Below are experts of layer 2 (counted from 0) of a mixture-of-experts language model. Rows are named router (the router's row for the expert), gate (a neuron's input weights, with its number), up (a neuron's input weights, with its number), down (a neuron's output weights, with its number) and show model dimensions 128-255. Each number is 500 + 25 x the weight over its row's rms, rounded and kept within 0 to 999. Numbers have three digits each.
After each expert's rows: "gets" lists some tokens that make up at least twice as much of what it gets as of all text; "comes before" lists some tokens at least twice as common just after its tokens as in all text. This comes from a sample of Wikipedia text that the model never trained on. Tokens count by the router's weight.

# expert 1
router:520511540523460517457493500525530464500517524486511520526524539499521462477496515497518514452489498499454487493521553520476523498527524497531504493487502491469552508449502518520546522506465487534543513534468460479547513508478528472484487502508495500506499466538490517467515523514487480497481508518512524498510484518510546496485515490507519493511524431515520471553491501486498492495444
gate2:455497512531478503486498490525431466495542492481507513506496508485503473546485464486491534494494486517496507538522524504484510495516466501505519507495526518481482497518554500481541489443519472517505502524494475518476500471465500477441505454490511479513483513503487528498472448495530493526465516500514497519505490494490494518491469486528489493483527534525505483497467501508521533525453
up2:450506499482506540514536489508467462525512479487511492502434507487497493498441564523520546501471536466492503528535477515492463490478570461481461466523549498521520501506504527508505460480493521520544501485479481496529529462510493532503492452501463522494474465498455514486482502529545547461550503526482499441502539509495503510504507440492486481461514512522492481529486503484530514526524
down2:513533492544515514485498497538498514485476520481525505517520470446494525445517508479516521500471489540498507533482454513503508516542520483491498491518478520482478540507519508520455499461489478487513525519483509480486506520497511519484512452486532501495461486490479496481420533487506487525524532477463506537521540507489521477487529478530478481476515532525501481561489522538447536516529
gets: "al", "ment", "ion", "ation", "ary", "ical"
comes before: "s", " of", ",", ".", " and", " in"

# expert 7
router:502463512496470507494502518484513484481509474500502464494500484487504530448505449495517480537484492473526450484511499476506494483463468497523451504553430496460468522502520500486503481491501492493495467476494499512513508489518533473524507518440517545516506504458494506519470507511510460468477498466515475492498509557533549453479494512550486500466526482481463496469513491501490484518507
gate2:502478514491477440500494477484509510492479517499494472481514442464541499428504500562481520521540481484504483511518497470484504501476504464461489482507440507497517489498501463529468498520505479459493521532505463505494519498517529521499527497494479496500457477502489525503533485497547513525514548460523456575522508547508530486474516511544507514510516487498500499476462506539501502530519
up2:472501488556506474501523552494476492520490463522478481504484534525478494477500481510539513485504486551516473482471471477486507512517505489457529488519490522502488446441489485480507516507480502457483514510556457529459456510515542533500502515518531510526477491509488458444516511493488485508483494497549457515483532504472515543479529504489505552489496512516512500463524503507457500507502
down2:554512504454546502477526474508499512491448521469550521519473502513481523479491541487512491509455541474502508517510491487491513523482498478486477481519471537469491529500475498507495504503473458538518468496532497527482520515472520528517446449453483480473468498466495516503453487503497488512486535516488527514520500510517519475552478517536511519505489496462447509515523511532524485530509
gets: ".", ",", "==", "\n", " was", "==="
comes before: "\n", "==", " The", " He", "===", " a"

# expert 11
router:519485518464469503501509488542509535540495480518497468506521536472472516513493490497519481533476472503482495513531508507467511544534510462479522526486506513521483467501514513480492530496501470464518483496457471507486522514472492489453493484497488560496522523497477469489499512507494540456481513483501505518480554464524496487483512495512477483491537499520469484480527541493478515514489
gate0:454514530488471554489508475513499502500531470493474468536525504564526531513476521515496498526511494513518531516512494519490514520494466507500494503517436489531475530482515512498506497496483529461473510537508513480516503513475485484480486435516505488511504495515508519470456505465540480557448487506506512529519492542504514445506501486520507518503473491476496483509550472518481474540525
up0:496544491472516520500502469492498498514489470502489459535477537527575482488449489498510512477486528472534456544490478500498566520482483499473464533507504494518466513496496510507511542495465493530456515531468484459510505525518512501477491479533465460500495519492483553503462531514499506478508463504491491489501496485504514474520503493497474522489519475487512484481528478519529515531521
down0:497481474489466509491479515485457474474539491476500479491513522508474510492489463474528480527525523508494475482510500555483475556505503522488476470486517521543534468521552549461489536506497468470521524508458517459436475507462523476477513495527488482477541439486514519554460477519504498484473535513473495498552508484523520528537480495511507492505464488522492498515489492479498509520507
gets: "S", "A", "C", "R", "T", "E"
comes before: " |", "A", "N", "S", "E", "R"

# expert 2
router:473483488533516512459479472464453524497464487523498521475521514517484498515511528483556510506508506470441480442469478480521482495543523492533547511492514526495496526532524548503509464499509504481495510529507501526500493542490483506493515480468487483441519532470498494534498515481506483485538499497505468467503485456507492504504477500519487498535437528505520507495530530492467487463471
gate29:519503508520504459495455512467482514451499481485485517494454538496570467511503456540499497518518517546503488495500509509502526470491521485522503501512515536520470517529522497546553468514513526491495514493541514498538521511467511507484463478483525514495510496462483479477471513466522493498478514476472510500453525479503499486524503508467522528488461536533509491491509518496518500516464
up29:509459542485511528516507524468478472504561508533529515523545508493475522541503535431512505477486494501492516489483509514498496517494442503524491479487553494473536495485504526517490442499475498500492524499494515479499518521525500487503484482505498481502492524504500519488542521538467514516447488514512499456515511475471489450506524454490466495505481486508466496485474470513470563440531
down29:502465482474496517520503484484501496499537472518493515519528502477532515467554470429518545564471569503484513511468550493482485534486481508457491537500486479500524494540474488475494482490441490542506517518486475517521469483462490505569467502495510501503495501511502482511475476523501478519426502504490469523511494495499521512466530495495505525533528483532530530521494500501490478471474
gets: "-", "\n", "'", "s", "th", " first"
comes before: "-", " century", " Born", " G", " O", " P"

# expert 6
router:537544472518462463471487471462503502528522515532520528523476493487500490503480514455467532492506486461547505502519532473497494531479501484452573460522446521530509541530486488479471480512510467492491488503521501510489518505466508513475482466507540481485516430485528492510441502498488526476512525479482455510492482547519473527510509533531504497505530529516470492479470490511537522481503
gate0:487491525491506493498490519501533472498552453542481511528522534459513532527557504479455504496547484479496527514480488504500481502510531519496502499526500495505540491510514468474484552512518525509468524577515509520485513511443479469481516511468477515514525483486469500530543520492533470494506488548490506491486501470506501540494454449505502502505502467520507477486469542475461498535532
up0:472471530506489540496497513525486481538437492503464506485511470497470513455509493510480478491509528547487478522477495461537513482529490514462514508479493477459508467508522511534489498484495487472526487508528456503526528458512530498527523454510544522512491508521513510463498557471489551501503495534486479512480500509536478462523472471456522503466514564468471469506512497477525498434459
down0:547522504464479466491452484560481476478494478555495492534501476489502524528528484537474500478514478477519512532488512452533469498525479504496501518488448493472487506514497527500469485459502488461531486475483487500510506523541506490505534522494504486497515483476492495539486521484497492478506520520488485470484489502482498558507517511462537490471540526531494504460460490487495546546515
gets: " 19", " 0", " 1", " 2", " 18", " 3"
comes before: " |", ".", ",", ";", "–", "th"

# expert 9
router:505507501500533507472562511466512557490487543494529462473516461502526540513490514511491537482486531510535512499496497531539512549494514494500536511504500506481506537519524497534518473496510541507463461486510509462462499494479493528530500491529486484462497468466511464460530475507468526563477464547511490498468520454507468507479496482524532522502510497507509507554502507501519528509528
gate2:494486490510469550545472510479472529508469499533450515528487507529483479528524514481449506497509475484467481509508478492461500527488531489459494513499492508531523491526517502512494468491497552469515482497482499438499495518499526523510495499491480519494531491535468506484496486468497513503528489494504512505556485510524532496518475486505505557502481511481494496542508499494480480531493
up2:509491499525501474503498513497488468520478528516497453485484499507421505521450511486500497530489496492508513523489491495542503513499488529511484459499522477527441487498485488494488488476445512526539506485514487454462500549521469478458507513492487462507495506498505484498498510506484507528456531505501547458504502490488479513526468519451472475535512555491486487456491514515503506503500
down2:467560500493484511476515536456486484514528485485497528474505545507482485487499476521535535506447492481522504509515475511495513537527482553516505527514463432511491492525486436504488487468512486447488514481458512476563490490531528474463508469513495455491516463513486494526467505554486512499501475491498492518506488512502526532481550514471538486492494494477488491514493486526527469494500
gets: " of", "ed", "ing", " with", " for", " on"
comes before: " the", " a", " to", " by", " in", " his"

# expert 10
router:476511513514537476549482462512491509504536475514491466469495487552491476521512521525502503535523558532483472489449481490544456456502495516479452515427529443455539474486520528450471531518483498474456491489475512470510484474489505506469468479526525495482506469519494526499503490478529494486472513531535477461535481475464498506494463502504505486470533552494517528501482464465504486459497
gate0:514536499460501515492505495532532528535492542514450451506490434516510499481487491509521453485535476500472500494508505500510499478529493513489495514483487523500521474505513518518520500516531499536524522529504512467475473536466529455481508525502557499466527466495549491510555485446510451523520528489485496529491527484517513489522507494541483466541528490452490506548513523530526498507495
up0:520556483450488485506482494498557527530473495477492491516469490512510489465480520523481525496490498471493441485519498498493514494499502479522480490495516484509550489501492513469481496516499489503519433522521502490489483490501517489524482478475528496528505495530512483484506522469484487538493490497514509503481503511519529515504479485497505526531561513445530545518463519517521539448535
down0:498539461534500496506466480481507528463483558536510462497491496472511494481502506454546525466509470486504463502511511498531453517483464538529526538525454504507499554510506495511538476514515495479561530493447495469490526515489480529500509506499522501496478513497453502468504532494490484512480515523542500512499505504527539458478488474501518524468504484492495475452521508475493477491506
gets: " the", " in", " a", " The", " an", " In"
comes before: " ", " 19", " the", " 18", " first", " f"

# expert 12
router:467520478537494484483484482551507534492521543528468559454473514481485498476497531538500470501481479508522479490499438454464504510500463519525536524503495516470473501522476499489496470471503500522440542447471470447479514477528471516519537547509516526544496477483500527521532528501523479487481521494496530523507495476521536505490532462543520449525486482538509523467505491507503510492536
gate2:548524535492510514439500488471496538500515495529477535509504501492514540502457538470493507546501526512506467474563500533467530499490478487486488492522499472484507484506492467478507486525488516506442510505506540504469493557487484525465490504484511491479479536549517527484515468506488496495470514472486470485520487520509475502527488525478475484499488496472520504532514534519454502483538
up2:480517505478491512535488507501575491486562521486513509491496533502492548521471469480513527526469489532480503501511501456428469473500489528500484488517531527528524485508492486466471486496494497498522470495501471478517542479452499525489500509502490481508472471483472495501468529505482493477450532475448463493479517538552497469496475493518535488460467492494476506524499526510511484476467
down2:503532503506462504544507485519538495512509538509546505473496519501497492499489484481490515463496526471458482447560512461478538463542482497498484451492505552497496511447461465488495527455519553489463480500480473494512497491553490475522478510516459541489494464489476508468485552494499479462445514526505503524511496503475476491501478537544465498474496502511486517523478508513507464489504
gets: ")", "\"", "),", " Location", "ation", "}"
comes before: ":", "\n", " |", ")", " (", " –"

# expert 0
router:528497511505485476515511520473463466526539476491479503514495482497496456503472510490499519508510487505506476496529502484469476531505485547517487538550525458539495535531439511522504479484507548511486523499545539511471504446515496452482455525515512508540521521464489491499542506532515503487508511495483488511525456478503458519523485503443449469516520535490464489518483493515469495473496
gate2:539533484501490518487466456507529506536485512494507501496508487478546502566534524523468515505555510505512515526454518489486519484472455495504493516504495478509506497483487515506457483473493495533498512494491420474526507484503527516497491498475537554505468486446452559519475518500516477506507494477492467537500516461491469541525470493493502519479536507533518520472463491510464479512453
up2:536508524464478498536519516489502493482523500482477523498511503523457549449521570497545485534488495484494490497540473516491466524534552498508512544483511514549526515472537509472528522549497497486478475491481463485509481522445460481475516484510529493464513492524537484491522481513467481504494532480458482480500494479501477484484510486492494486484410519512530514486502524508451546507498
down2:496527500480475529507530488492469497491470474481522523494499531454490527521518509512503496527504514542495502503512507512495451495486542412473487504491484479461541493468505540477525471473492518511439506507507499511501536480506487540549527505513493497493494466568480511483515466509499506487552504463517509478474517542507495494526500541529477468501487487522515486507516473478473523473554
gets: "|", " |", "\n", " ", " con", ";"
comes before: "|", "\n", " ", "---|---|---|---|", "|---|---|", " 1"